Experts of a small language model: 352 xIELU neurons an expert, a shared expert of 384 neurons.
Below are experts of layer 6 (counted from 0) of a mixture-of-experts language model. Rows are named router (the router's row for the expert), up (a neuron's input weights, with its number) and show model dimensions 64-127. Each number is 50 + 10 x the weight over its row's rms, rounded and kept within 0 to 99.
Before each expert's rows: a language model's description of what the expert responds to. This comes from a sample of Wikipedia text that the model never trained on.

# expert 19
Description: Small numbers in lists
router:39 39 44 55 44 38 45 58 65 52 37 57 61 63 42 34 56 46 37 43 52 51 74 43 48 51 56 57 39 43 42 30 48 43 51 48 59 53 44 54 71 44 52 65 58 58 57 53 49 48 44 57 35 44 61 36 56 56 37 44 46 52 58 64
up0:61 45 48 24 49 44 45 43 59 41 45 45 62 43 60 47 46 46 60 44 74 55 66 50 40 30 49 66 56 43 42 56 55 45 54 31 49 51 53 61 28 47 51 63 37 51 38 42 55 35 38 49 47 45 49 47 40 50 50 41 37 52 69 45
up1:53 50 41 46 50 59 42 52 55 55 43 36 50 34 60 43 38 56 57 63 59 66 70 44 41 48 39 56 42 77 44 61 44 62 40 32 51 62 48 65 36 52 50 34 49 46 55 51 57 61 77 55 49 43 51 48 73 64 51 45 68 49 58 53
up2:57 49 42 53 50 71 62 54 41 61 49 48 40 84 65 48 69 39 54 64 56 73 52 24 55 44 51 34 46 62 63 41 62 46 45 44 47 32 55 44 61 58 37 40 44 52 41 48 35 52 37 60 59 46 50 41 66 51 42 54 59 55 59 56
up3:47 51 46 52 25 55 57 43 69 46 51 54 56 45 73 66 61 84 55 46 62 58 62 64 55 70 13 39 51 46 63 40 45 51 52 62 55 55 52 47 53 51 65 70 54 42 49 54 62 38 44 52 59 48 30 43 63 49 54 51 46 34 46 53
up4:46 61 37 43 38 68 35 60 61 54 42 40 67 48 65 44 48 44 39 42 33 44 53 35 38 53 69 57 38 56 71 51 44 48 50 50 68 64 53 42 66 43 58 48 56 29 39 42 56 53 51 54 53 38 47 38 61 35 63 34 56 49 47 55
up5:73 37 51 44 38 33 53 51 50 41 42 53 56 53 55 42 53 46 65 33 35 28 37 51 25 80 50 36 51 37 47 51 63 56 47 51 57 49 49 50 35 51 45 51 54 48 48 40 50 60 37 34 49 50 47 44 58 50 55 26 54 50 46 46
up6:54 44 67 35 46 45 47 46 52 56 56 36 58 63 69 67 56 44 51 37 51 60 60 49 42 44 51 49 50 37 47 58 52 45 44 55 55 45 64 55 57 53 46 29 35 39 46 50 66 47 58 51 36 51 75 60 49 41 54 45 35 44 67 32

# expert 0
Description: Person-role nouns, headers
router:36 63 45 38 36 41 37 59 45 61 47 46 55 45 65 55 47 56 51 56 56 48 57 44 45 45 67 46 32 50 40 63 55 33 63 61 41 39 63 59 59 36 39 42 51 58 49 43 51 56 39 64 55 43 62 44 59 70 33 52 54 58 47 56
up0:51 33 31 62 47 46 70 47 58 36 46 46 48 50 56 53 46 56 39 51 36 29 54 59 55 56 60 50 39 56 58 32 51 50 52 34 63 48 57 57 40 48 45 34 51 49 41 61 57 53 45 54 46 37 59 44 47 46 44 46 53 35 35 51
up1:58 44 51 66 68 38 32 38 60 60 58 51 47 54 67 48 34 41 55 38 28 42 35 48 54 68 55 45 79 48 46 56 51 44 66 37 64 65 45 66 56 58 54 48 48 36 36 60 58 32 40 47 60 60 49 51 60 46 43 52 54 51 51 63
up2:52 32 47 30 62 48 41 62 51 46 62 54 62 54 55 54 42 67 36 62 63 62 47 49 53 43 63 60 46 52 61 41 47 42 47 49 52 46 42 41 55 61 35 50 76 44 55 49 62 33 30 48 42 56 47 38 41 57 66 45 40 69 46 55
up3:42 46 51 71 58 31 45 46 33 44 41 43 50 40 52 59 54 46 51 58 52 30 58 70 50 42 54 78 39 46 53 46 67 52 64 39 48 34 51 54 49 41 52 34 44 48 47 37 37 41 45 39 36 51 57 49 44 48 63 42 46 52 51 52
up4:66 32 47 55 42 34 57 41 51 48 49 50 65 48 35 41 55 49 48 46 48 51 51 60 39 49 47 52 79 33 50 37 46 48 59 34 55 61 46 49 64 59 53 44 51 64 61 45 49 57 48 47 64 60 54 52 50 45 66 51 49 39 46 41
up5:66 26 37 57 44 52 46 53 59 63 58 52 52 53 50 63 53 72 59 51 48 45 45 45 53 41 52 48 67 58 51 49 51 48 53 50 59 37 31 49 35 44 40 36 56 44 38 45 43 55 57 65 31 43 68 52 50 43 62 54 43 47 43 27
up6:55 74 42 50 46 67 52 43 47 59 25 28 44 45 42 46 59 48 47 39 57 47 47 61 49 51 38 65 22 60 46 36 37 71 63 50 44 53 43 37 53 51 46 56 40 43 37 33 45 57 50 65 65 65 44 67 36 46 54 50 51 54 49 53

# expert 2
Description: Section headings, career nouns
router:36 63 45 37 36 42 38 59 46 62 47 45 56 45 64 54 47 57 51 54 54 48 58 45 48 47 68 46 30 49 39 64 53 34 62 62 39 38 62 58 59 35 40 41 50 60 45 43 51 58 40 63 54 42 61 45 61 71 34 51 54 56 51 59
up0:45 56 54 57 47 43 57 56 70 42 47 35 59 52 45 51 32 58 53 54 48 53 51 58 62 66 83 44 39 31 62 55 45 58 40 46 70 35 57 43 33 52 71 39 54 67 27 41 30 42 43 57 55 44 57 61 44 50 62 57 53 49 39 54
up1:56 50 43 35 54 46 53 51 53 48 68 62 33 57 43 39 33 46 46 49 68 64 51 58 21 40 56 55 61 60 66 58 61 46 45 64 50 47 54 63 53 57 59 63 58 44 58 46 50 64 71 59 63 55 50 41 54 39 68 46 50 41 59 36
up2:47 53 60 58 43 52 48 44 46 59 65 49 52 45 54 58 59 52 33 59 40 53 61 57 41 56 52 55 58 53 51 43 38 53 43 41 44 61 48 41 47 36 29 37 52 50 54 16 44 29 46 45 51 53 33 43 51 38 67 69 55 50 49 54
up3:47 43 50 35 39 54 58 54 66 41 28 60 40 65 51 55 47 50 45 59 46 53 28 65 46 49 50 45 41 61 54 48 56 33 55 61 45 53 57 43 42 49 52 46 43 41 38 65 44 68 39 28 42 41 44 34 36 61 58 42 52 40 57 47
up4:44 61 52 64 47 42 43 60 42 61 35 46 44 43 49 43 67 52 62 59 40 47 42 64 51 41 33 40 47 46 50 49 60 44 62 60 53 54 51 56 43 60 42 44 27 59 49 49 60 38 65 55 48 53 60 41 43 58 61 53 41 50 34 64
up5:60 57 57 34 51 46 52 57 79 65 41 47 56 55 52 54 54 68 64 51 52 52 56 44 35 54 55 50 60 62 54 55 48 68 53 51 58 26 40 43 41 24 43 50 58 36 39 53 64 64 43 52 54 60 53 59 39 49 57 58 58 44 44 37
up6:44 46 58 63 48 53 60 51 53 53 37 38 62 31 51 57 56 32 66 62 70 63 73 59 57 48 66 74 49 36 42 45 44 52 53 45 39 52 27 54 43 78 46 55 60 59 47 34 54 55 56 45 49 37 59 52 57 67 46 47 44 65 53 56

# expert 8
Description: Surname-start pieces
router:63 55 57 40 52 64 58 50 49 52 41 63 56 38 33 49 54 56 33 56 51 56 56 44 50 49 53 64 53 68 63 45 45 40 45 58 48 50 35 55 34 64 53 56 33 73 46 41 64 55 44 52 27 58 50 40 34 44 30 62 45 53 39 42
up0:38 48 42 53 34 63 49 55 45 61 41 47 54 44 56 45 81 60 60 59 34 52 57 42 66 50 45 52 45 57 56 54 42 35 50 43 46 50 32 47 56 59 40 59 46 34 53 51 28 60 40 38 40 35 45 52 42 39 68 47 59 51 38 46
up1:43 56 39 53 54 48 46 53 54 49 45 40 54 61 58 29 52 56 49 48 45 42 56 42 56 43 48 45 46 48 59 48 60 43 53 62 67 43 49 54 41 59 33 57 35 73 44 44 38 48 54 48 50 50 63 58 63 61 54 57 59 46 59 60
up2:40 67 59 48 56 30 53 40 58 54 44 65 61 83 58 54 38 38 46 50 31 56 59 62 48 56 70 63 51 67 37 50 29 30 41 50 43 36 47 64 47 60 58 38 54 35 53 60 58 45 60 47 29 64 51 34 42 38 51 65 63 33 45 53
up3:27 46 61 60 54 55 83 39 50 59 34 57 38 45 46 52 48 54 44 60 49 60 38 58 55 51 47 49 37 59 63 42 41 53 71 44 66 56 48 39 55 63 59 56 46 53 58 50 66 63 50 47 63 61 58 48 41 56 45 40 48 65 50 53
up4:72 67 33 62 36 57 54 60 55 57 51 70 42 49 57 39 56 51 65 57 49 51 47 30 53 31 74 56 64 38 58 39 54 60 67 44 53 57 39 45 56 42 51 67 49 53 37 59 48 46 43 38 57 51 51 54 43 54 53 59 60 44 73 52
up5:58 40 60 51 41 34 52 57 54 70 43 43 60 70 56 46 50 37 67 39 39 48 52 49 49 50 54 47 42 59 55 45 48 53 56 56 43 49 66 71 56 61 54 52 54 38 60 41 34 40 37 44 44 43 40 69 55 58 27 40 48 70 57 52
up6:47 35 52 34 29 49 41 44 50 34 51 42 58 50 47 58 58 61 52 59 55 43 49 54 59 34 52 45 49 45 46 55 53 32 35 57 54 47 39 61 43 57 48 57 65 38 63 47 57 55 35 54 37 54 59 40 51 56 48 56 42 47 40 37

# expert 21
Description: Clause-ending commas
router:35 61 45 37 35 43 37 58 47 62 48 47 54 46 66 55 46 55 51 52 54 50 58 45 47 45 69 46 30 48 40 64 55 36 63 63 38 37 63 58 58 35 39 40 50 58 46 43 49 56 39 64 54 43 60 46 60 71 35 51 53 56 51 58
up0:51 59 56 56 57 55 40 51 41 54 36 47 57 40 39 47 67 48 43 34 44 56 55 50 64 59 47 73 55 51 53 70 40 45 47 44 80 66 40 38 54 51 45 43 34 41 48 45 50 48 63 61 35 52 56 46 58 41 48 46 52 31 46 36
up1:43 61 57 32 52 65 40 36 48 61 60 56 42 45 37 41 46 39 56 39 61 50 45 64 52 67 48 28 53 63 55 41 48 42 29 37 30 47 34 60 50 42 38 53 57 69 55 62 39 34 62 36 55 34 43 55 54 48 44 42 47 52 49 37
up2:42 56 39 55 42 43 48 38 52 43 54 44 45 38 57 39 42 65 60 58 26 65 65 52 45 57 36 50 62 60 39 49 48 41 48 54 44 40 49 59 59 43 63 59 40 39 44 42 37 37 44 39 35 42 56 64 34 54 37 51 35 59 40 54
up3:41 51 54 62 38 47 56 68 52 50 48 62 50 50 43 43 39 41 85 54 53 58 49 44 35 61 68 44 57 51 50 46 52 48 56 41 32 42 44 79 54 48 46 44 59 61 43 70 66 59 53 29 56 57 43 63 48 40 51 53 48 68 48 52
up4:62 23 39 65 42 26 42 39 60 64 53 54 57 50 64 51 48 49 51 61 46 42 46 45 21 48 48 45 59 63 49 47 60 55 35 45 29 35 82 47 50 50 48 31 45 54 71 46 54 63 48 46 45 57 52 46 23 58 38 64 50 54 52 51
up5:44 54 56 52 44 46 14 39 56 37 55 47 45 45 42 55 57 37 47 30 52 60 52 63 50 52 35 44 52 37 38 69 49 56 61 51 72 54 54 71 54 50 48 40 43 46 49 44 63 48 51 69 52 43 48 58 47 61 56 47 51 56 49 64
up6:42 40 44 42 40 71 71 47 39 54 38 46 42 50 50 48 57 45 44 31 44 28 50 25 46 48 47 59 63 49 54 48 60 55 50 70 61 48 44 64 54 38 69 64 47 54 45 57 45 34 61 42 42 46 56 51 44 57 51 47 52 36 75 33

# expert 18
Description: Closing parentheses and commas
router:36 62 44 35 34 41 37 58 46 62 48 46 58 45 65 57 45 58 52 54 54 48 60 46 49 45 66 46 33 49 39 62 56 34 62 63 39 40 62 57 57 37 40 43 49 59 49 42 51 58 38 63 54 42 60 45 60 69 32 50 54 58 51 58
up0:37 55 54 68 54 57 32 58 41 68 42 35 45 44 57 53 54 48 52 40 50 53 67 40 42 45 60 57 30 57 50 43 66 35 60 63 55 52 42 57 54 43 46 57 38 48 56 63 36 63 47 55 68 57 40 31 54 63 36 44 34 64 35 59
up1:38 61 59 45 44 55 55 67 32 50 43 35 46 54 42 46 51 30 59 60 58 55 53 58 50 27 53 33 39 55 58 49 26 52 44 55 53 45 49 54 48 57 33 54 64 65 46 60 58 52 40 60 43 59 39 44 66 50 54 53 49 50 53 58
up2:55 28 44 42 47 65 53 48 52 59 37 53 53 56 87 63 48 55 42 38 44 36 40 35 67 57 48 52 66 59 46 47 36 48 59 52 45 44 45 55 40 36 62 63 46 64 62 47 38 49 57 41 48 39 51 33 44 59 26 59 47 38 53 53
up3:52 50 59 33 49 48 47 55 55 47 58 48 70 55 70 44 51 58 64 62 50 64 45 49 45 59 42 41 51 51 41 40 59 54 50 42 42 51 42 66 82 55 47 35 56 46 50 55 43 56 38 46 59 45 58 54 38 47 51 59 57 43 48 40
up4:54 49 49 51 45 38 40 50 54 49 56 65 50 56 66 59 53 48 49 48 56 33 46 48 50 46 44 50 37 60 56 63 46 47 52 67 58 38 46 38 42 51 41 38 36 59 40 44 49 53 43 61 29 45 48 54 53 39 41 48 53 54 53 41
up5:33 67 49 29 51 66 54 48 60 44 46 45 40 57 46 38 48 55 59 54 46 50 64 41 52 56 39 66 53 48 65 38 53 42 56 55 43 74 47 52 43 42 50 46 50 54 43 47 42 41 68 42 46 45 56 61 45 47 53 65 56 60 43 33
up6:48 61 53 39 38 66 42 42 49 17 57 59 58 44 32 41 60 60 60 48 49 54 26 51 25 56 57 44 41 53 57 60 59 50 55 47 42 39 46 45 44 37 44 51 50 50 55 39 69 63 41 49 57 54 51 55 54 62 44 46 60 50 50 49

# expert 5
Description: Mid-word syllable fragments
router:38 54 42 58 51 65 47 46 45 43 49 47 46 58 51 56 54 62 40 46 39 55 41 51 63 59 68 57 63 42 65 49 61 65 48 56 46 54 46 47 40 64 51 43 62 36 46 58 56 48 46 49 44 66 42 65 64 53 66 48 38 57 61 49
up0:62 42 42 44 56 51 40 52 44 52 62 45 59 30 51 71 44 49 43 64 53 54 52 56 34 53 47 48 64 30 65 55 35 39 52 51 35 51 62 73 45 53 35 53 50 37 63 63 42 36 61 51 55 52 55 51 52 36 42 47 67 58 50 55
up1:54 50 41 48 74 49 57 43 47 39 48 63 49 41 42 65 59 41 58 45 47 57 43 47 34 50 44 40 57 39 50 49 56 56 23 50 55 31 57 50 42 46 63 54 58 50 41 60 57 52 38 33 50 76 43 63 69 54 61 49 62 58 45 70
up2:54 46 38 58 52 44 27 61 72 41 38 46 35 60 45 59 54 62 55 40 46 42 44 51 52 42 43 37 41 59 52 73 28 52 46 42 56 54 47 34 60 43 35 45 64 56 44 68 50 50 47 50 62 54 42 49 44 45 51 68 65 67 42 62
up3:59 54 54 44 54 34 52 58 53 28 52 54 67 42 45 43 39 73 50 41 43 72 60 19 35 54 61 66 50 52 38 38 59 44 61 49 28 60 60 52 56 48 44 38 52 72 51 51 41 57 59 56 50 33 33 44 61 34 47 49 42 44 36 48
up4:52 32 46 36 35 48 55 59 37 50 47 48 59 52 51 53 50 52 48 62 29 48 54 55 38 38 37 52 47 72 68 64 40 56 41 41 54 50 47 51 49 39 58 48 49 67 53 61 33 55 54 50 52 48 50 53 59 61 38 43 51 40 50 45
up5:55 41 43 48 49 64 61 40 59 39 49 43 41 39 64 60 53 52 27 48 63 43 47 49 51 35 45 57 55 65 46 56 55 46 56 60 34 53 44 45 44 46 56 55 36 50 50 31 78 51 66 42 65 68 44 52 42 60 68 65 67 50 24 53
up6:53 39 28 45 56 49 53 61 51 56 59 53 40 34 30 61 46 67 38 44 64 49 59 49 51 35 53 54 44 51 50 56 40 57 67 64 59 48 40 51 42 49 44 53 61 45 45 42 55 52 39 46 54 45 42 48 42 48 63 47 53 57 48 39

# expert 17
Description: Military and government terms
router:51 52 45 34 38 37 40 39 33 55 60 46 53 35 34 47 43 40 52 43 43 43 55 52 46 46 38 42 64 44 42 34 60 53 58 55 51 67 48 47 41 33 34 35 49 69 65 47 45 43 80 34 67 45 36 50 64 52 68 49 55 44 39 50
up0:44 61 41 44 52 56 47 49 30 71 28 66 49 44 52 55 64 64 48 52 48 61 61 41 54 61 41 25 73 51 64 71 54 65 76 35 58 37 60 56 49 41 43 47 57 50 47 50 46 39 64 78 57 46 53 45 56 40 36 52 54 87 61 46
up1:49 42 32 62 35 45 63 43 45 48 58 59 52 56 46 42 61 65 47 55 57 50 60 62 60 45 52 36 51 46 35 64 49 51 60 65 38 51 54 53 58 43 41 44 39 38 60 51 54 58 50 73 54 49 49 51 54 55 50 53 63 66 45 48
up2:64 60 45 63 50 48 53 67 58 43 48 50 64 25 62 49 57 49 54 48 52 36 52 46 43 53 40 46 36 49 54 32 36 44 55 56 34 54 28 49 43 32 31 66 45 52 50 57 59 61 64 42 53 55 50 51 36 50 54 35 51 33 48 49
up3:61 42 46 45 28 58 35 17 42 59 49 44 53 36 44 59 41 63 48 34 49 53 55 49 33 55 55 58 44 52 50 42 43 66 55 45 43 67 52 35 50 50 36 49 56 53 43 42 48 48 51 31 53 54 53 49 59 53 71 22 46 47 56 70
up4:43 46 50 66 50 27 40 48 60 53 53 40 31 52 49 36 47 53 51 61 53 46 58 62 45 52 54 46 59 30 49 40 48 46 37 51 61 67 65 57 51 44 53 51 66 31 64 58 59 39 57 41 57 33 44 76 70 54 65 43 49 63 70 57
up5:49 67 39 60 26 65 56 63 61 41 27 37 50 52 46 43 40 38 71 41 52 44 54 62 56 63 31 29 41 47 51 48 47 44 42 59 42 43 34 61 37 63 43 42 58 75 72 63 47 47 52 46 46 45 29 42 55 60 38 41 31 49 44 38
up6:44 63 66 26 63 69 48 47 74 50 36 52 38 50 48 55 55 57 42 54 57 54 53 59 62 55 26 54 59 54 50 49 43 54 50 52 62 54 55 52 37 72 52 34 47 36 31 46 42 42 53 49 64 39 62 52 54 42 33 60 49 49 58 58

# expert 15
Description: Score and year ranges
router:35 62 44 37 35 41 37 59 46 62 47 47 54 45 65 54 47 54 53 53 55 49 58 45 47 46 66 45 30 51 40 65 55 34 62 61 39 37 63 57 57 36 41 41 50 59 47 43 51 55 39 63 56 44 61 45 60 71 34 49 55 57 50 59
up0:59 31 58 61 47 49 56 42 62 64 55 54 47 48 23 52 56 50 47 66 47 52 53 57 37 61 52 61 51 37 49 68 60 72 48 37 54 61 46 61 56 42 46 50 53 54 57 55 53 50 50 54 43 44 55 45 36 58 35 29 43 45 56 48
up1:53 46 53 63 64 39 50 50 52 56 54 65 50 45 64 43 49 25 40 62 54 52 59 44 49 54 62 48 31 60 50 61 50 43 48 56 63 54 50 52 46 45 54 64 53 58 46 53 48 48 39 45 36 39 53 45 58 42 48 50 49 25 39 51
up2:40 42 48 43 59 55 37 58 55 71 53 42 42 52 47 61 60 45 40 42 49 39 39 47 54 43 43 52 50 52 78 72 67 56 41 53 49 44 57 42 45 57 41 52 53 25 51 54 52 50 37 62 64 49 58 39 39 59 40 52 60 60 37 58
up3:56 50 56 41 48 49 59 54 50 62 48 22 46 63 56 54 57 46 52 50 43 56 62 33 38 46 51 27 44 70 51 44 51 57 56 33 47 44 60 69 64 55 53 55 54 52 42 58 49 51 64 51 43 49 68 64 34 54 56 58 50 52 53 57
up4:54 49 44 50 64 48 59 68 46 56 55 54 50 40 52 40 49 47 52 39 55 41 38 40 60 61 36 28 53 66 62 27 49 47 54 64 45 39 36 43 44 33 27 60 50 58 39 64 47 52 33 40 39 60 53 27 50 60 58 53 31 36 44 53
up5:58 50 37 58 44 45 45 48 58 50 59 71 43 53 48 53 45 56 65 67 34 53 49 43 53 50 57 59 50 53 54 46 28 49 59 56 48 45 43 49 44 50 48 50 59 52 48 44 57 30 52 48 51 45 46 21 43 63 54 61 52 59 49 53
up6:50 52 54 45 38 48 51 60 37 67 60 55 49 36 46 75 64 49 51 61 55 55 52 45 52 60 53 58 36 35 60 60 45 50 49 57 49 52 46 50 48 50 65 38 48 61 49 57 50 52 64 33 40 53 45 58 50 56 56 36 41 43 38 45

# expert 16
Description: Sentence-ending punctuation
router:38 59 63 49 47 38 63 56 44 44 50 44 57 55 67 59 54 45 55 62 53 32 57 40 36 62 37 43 47 64 39 40 59 62 44 56 41 54 48 40 46 34 57 53 52 28 48 53 59 61 47 57 55 39 63 62 65 48 41 49 76 54 38 46
up0:48 55 69 59 37 66 38 47 62 55 36 45 49 49 35 52 49 60 56 40 33 45 47 54 38 52 62 56 52 51 44 47 46 67 56 51 44 47 57 54 40 54 51 50 46 48 49 41 71 51 52 51 57 46 81 57 45 44 37 58 62 43 46 34
up1:60 50 61 51 72 50 48 45 44 61 66 62 26 62 52 44 43 51 39 42 60 40 51 70 39 39 38 44 45 37 73 41 39 71 45 63 43 64 50 62 45 67 49 48 41 43 55 50 53 58 53 50 42 59 44 45 52 47 39 48 55 56 37 44
up2:42 48 52 58 34 51 30 47 60 58 50 43 47 47 64 57 52 52 46 51 46 48 75 53 57 41 33 64 40 57 45 47 47 56 44 55 54 45 64 47 58 54 58 23 46 33 51 54 58 38 54 51 51 25 42 51 55 42 64 27 58 48 53 42
up3:47 47 58 53 36 64 39 56 57 55 21 49 52 59 50 57 57 56 52 59 44 45 45 51 70 36 50 59 54 53 44 37 37 49 46 48 39 72 50 52 53 51 35 41 49 45 51 39 51 33 62 32 40 49 60 61 48 56 47 57 41 57 43 53
up4:53 67 34 58 59 48 45 58 39 48 53 35 52 47 57 43 53 49 54 58 50 45 54 49 57 48 66 51 34 51 50 56 44 61 58 46 58 42 49 56 58 46 57 54 30 53 51 59 53 46 56 42 45 65 47 44 44 37 30 48 41 56 44 57
up5:54 51 65 47 39 49 52 49 58 46 49 44 65 57 38 63 66 61 43 53 47 79 63 78 56 52 24 44 53 69 47 40 54 44 64 44 46 19 42 55 68 52 51 50 58 35 55 76 63 59 58 50 42 35 60 43 65 33 63 32 45 70 74 43
up6:56 62 43 46 27 30 56 83 54 54 46 64 44 50 43 49 24 28 59 48 57 51 48 57 58 42 39 65 49 58 54 64 53 58 43 30 28 49 50 77 57 46 35 53 46 43 48 62 40 48 53 54 38 59 53 55 58 44 54 59 55 58 44 42

# expert 20
Description: Table cells, species text
router:34 64 45 37 35 42 37 60 47 62 46 46 53 45 65 55 47 54 53 55 54 48 58 44 47 46 67 45 31 51 41 63 55 35 63 62 38 40 62 58 58 35 41 42 49 57 46 43 51 59 40 64 55 45 60 44 58 70 34 51 53 57 48 59
up0:43 63 47 56 42 45 40 53 34 41 35 42 53 51 45 49 51 48 55 76 56 45 47 53 55 61 47 32 50 54 38 65 67 45 58 36 36 52 51 68 50 65 50 74 38 49 70 47 41 62 41 40 53 47 45 45 39 39 42 62 57 61 50 52
up1:54 43 38 59 47 49 56 40 56 57 40 52 55 63 65 61 50 52 42 49 56 48 48 58 65 37 53 59 42 55 43 48 51 39 44 48 56 38 47 35 65 50 41 66 48 66 34 53 55 67 45 68 58 30 41 38 61 64 52 61 70 54 58 72
up2:35 57 44 44 49 58 47 28 41 51 42 38 47 38 53 57 39 52 35 49 53 41 46 35 52 43 53 63 34 70 50 41 40 47 47 31 60 42 54 62 50 52 44 44 43 62 48 70 34 46 51 52 44 53 69 53 50 62 28 59 49 50 58 26
up3:67 54 55 25 48 57 29 40 61 24 36 41 53 54 58 35 57 39 53 52 61 46 55 39 42 74 47 41 57 50 50 52 66 51 42 45 62 68 43 55 38 60 55 50 42 53 40 68 56 42 51 43 51 38 56 43 42 53 45 59 49 50 49 43
up4:49 81 39 40 41 49 41 54 70 46 33 51 46 50 65 53 57 66 56 33 44 58 54 55 69 46 52 63 46 49 54 49 53 47 62 56 35 31 60 54 30 57 48 18 48 53 62 48 46 51 35 60 42 79 43 53 40 52 47 65 48 49 58 53
up5:55 52 47 49 59 43 46 55 42 62 47 62 57 72 47 49 46 57 56 42 43 66 49 43 59 47 51 53 25 48 44 49 80 43 49 56 63 56 46 58 52 47 53 47 57 66 43 50 48 53 42 46 65 55 35 37 65 57 55 45 54 73 51 62
up6:42 68 53 63 60 52 65 52 36 66 44 30 40 40 59 47 51 61 59 39 55 63 43 61 52 33 61 35 52 63 39 53 62 46 40 44 54 27 65 49 44 52 44 34 58 41 44 41 41 52 54 58 41 61 40 50 45 57 61 51 58 47 47 47

# expert 3
Description: Table cells and dates
router:35 62 44 38 35 41 38 60 45 60 47 45 54 45 65 55 46 57 50 53 54 48 57 45 49 46 68 45 30 49 40 65 56 35 62 63 39 39 62 59 56 35 40 41 49 58 45 42 51 58 39 62 54 43 60 46 61 70 35 50 54 56 51 58
up0:39 48 63 68 54 40 49 30 55 60 35 53 68 47 45 43 55 60 59 46 46 51 52 44 61 43 48 54 33 40 69 27 63 51 66 52 50 37 48 49 54 70 53 45 55 35 37 50 47 47 59 41 61 54 59 55 68 48 54 37 47 44 44 26
up1:60 52 46 40 69 50 68 53 49 27 63 51 50 53 54 48 64 55 36 25 39 47 43 56 39 57 45 49 42 50 48 63 58 63 55 67 39 46 47 46 55 57 52 55 46 38 60 55 50 48 55 53 41 35 38 53 53 53 62 28 48 49 64 49
up2:39 47 34 55 38 59 41 63 45 47 43 49 71 57 54 43 42 49 50 60 57 51 50 48 60 63 41 51 51 58 53 64 63 53 45 56 47 37 51 61 37 49 57 44 68 61 68 52 47 54 76 51 63 62 43 50 47 54 65 54 37 43 51 49
up3:52 44 37 61 55 46 36 42 63 42 67 59 55 67 45 25 39 43 52 48 42 33 45 57 49 39 50 54 48 70 42 44 36 38 52 54 64 47 53 45 47 62 42 49 51 67 44 56 44 44 40 68 47 43 56 41 43 50 47 43 45 59 34 58
up4:55 30 48 56 33 63 65 43 62 49 16 57 61 47 58 58 37 60 46 37 49 68 40 38 50 60 46 27 36 57 59 37 32 52 45 41 49 40 42 53 53 53 46 60 36 55 44 51 46 51 53 66 57 51 59 70 41 49 61 37 63 39 42 57
up5:55 59 35 40 64 49 53 76 46 36 37 36 38 52 41 50 63 59 63 53 59 39 60 49 55 48 52 43 40 45 57 70 51 44 62 44 41 54 58 67 55 52 45 27 69 41 51 50 45 45 53 43 58 50 49 45 49 47 54 59 46 57 35 47
up6:44 46 47 63 86 53 38 46 55 51 32 58 38 59 45 66 53 37 52 48 37 61 43 50 48 59 57 53 44 63 68 52 35 30 51 55 51 41 47 68 46 57 69 65 48 54 57 49 51 43 62 57 56 51 43 47 43 51 33 37 47 48 63 28

# expert 6
Description: Asian and foreign name syllables
router:58 28 42 43 68 48 55 61 53 55 51 53 37 33 52 45 51 61 62 42 46 47 35 57 57 37 52 51 50 36 47 59 50 57 49 55 46 50 49 55 52 39 55 47 43 46 56 53 63 44 44 42 59 53 56 57 46 57 53 44 50 51 40 59
up0:47 47 54 51 55 34 34 42 59 44 49 56 45 70 46 62 47 47 49 75 47 41 58 62 53 60 55 45 40 70 58 46 35 53 40 53 49 60 61 47 51 46 48 46 57 46 39 39 66 54 52 70 55 51 61 57 58 59 49 14 46 40 47 50
up1:43 17 36 33 48 69 58 34 52 45 42 46 59 43 48 38 56 56 48 64 48 68 33 47 57 47 57 62 44 48 31 62 61 37 56 42 53 54 47 35 47 36 54 70 60 54 42 50 47 63 40 34 72 51 42 44 60 57 50 57 67 54 24 44
up2:46 52 51 47 39 49 65 39 66 55 50 56 44 45 59 59 37 40 33 47 32 42 57 52 44 28 59 62 62 39 52 51 45 46 55 58 73 64 29 63 38 41 36 31 49 28 39 50 48 39 59 42 54 49 33 36 58 55 50 55 39 63 46 45
up3:57 46 56 52 58 47 32 48 36 44 34 56 48 56 42 45 57 46 50 48 65 45 46 61 47 57 57 47 53 40 39 57 46 65 68 34 43 53 45 25 39 31 65 49 50 53 39 46 65 48 48 58 59 33 47 36 39 55 58 59 31 55 29 52
up4:61 43 39 58 38 42 34 55 64 56 55 57 47 76 49 60 44 48 49 47 45 51 64 54 56 40 45 64 49 79 65 39 49 50 46 60 41 54 31 60 60 51 48 53 37 52 61 51 48 53 51 40 52 47 59 61 46 52 50 48 61 53 45 41
up5:43 37 32 46 69 66 53 53 49 45 78 38 60 42 75 56 42 56 45 38 46 57 59 71 73 53 48 62 41 35 48 45 56 43 48 52 53 40 44 53 65 46 25 43 47 38 33 40 45 44 41 55 41 62 33 38 57 44 38 44 46 40 61 65
up6:48 34 49 40 67 72 47 50 43 45 75 59 60 55 48 48 50 56 43 55 64 54 44 56 53 36 66 50 51 59 57 56 47 51 65 59 32 56 70 65 39 41 56 63 75 47 46 43 37 46 45 53 54 64 30 59 49 33 40 64 59 41 55 40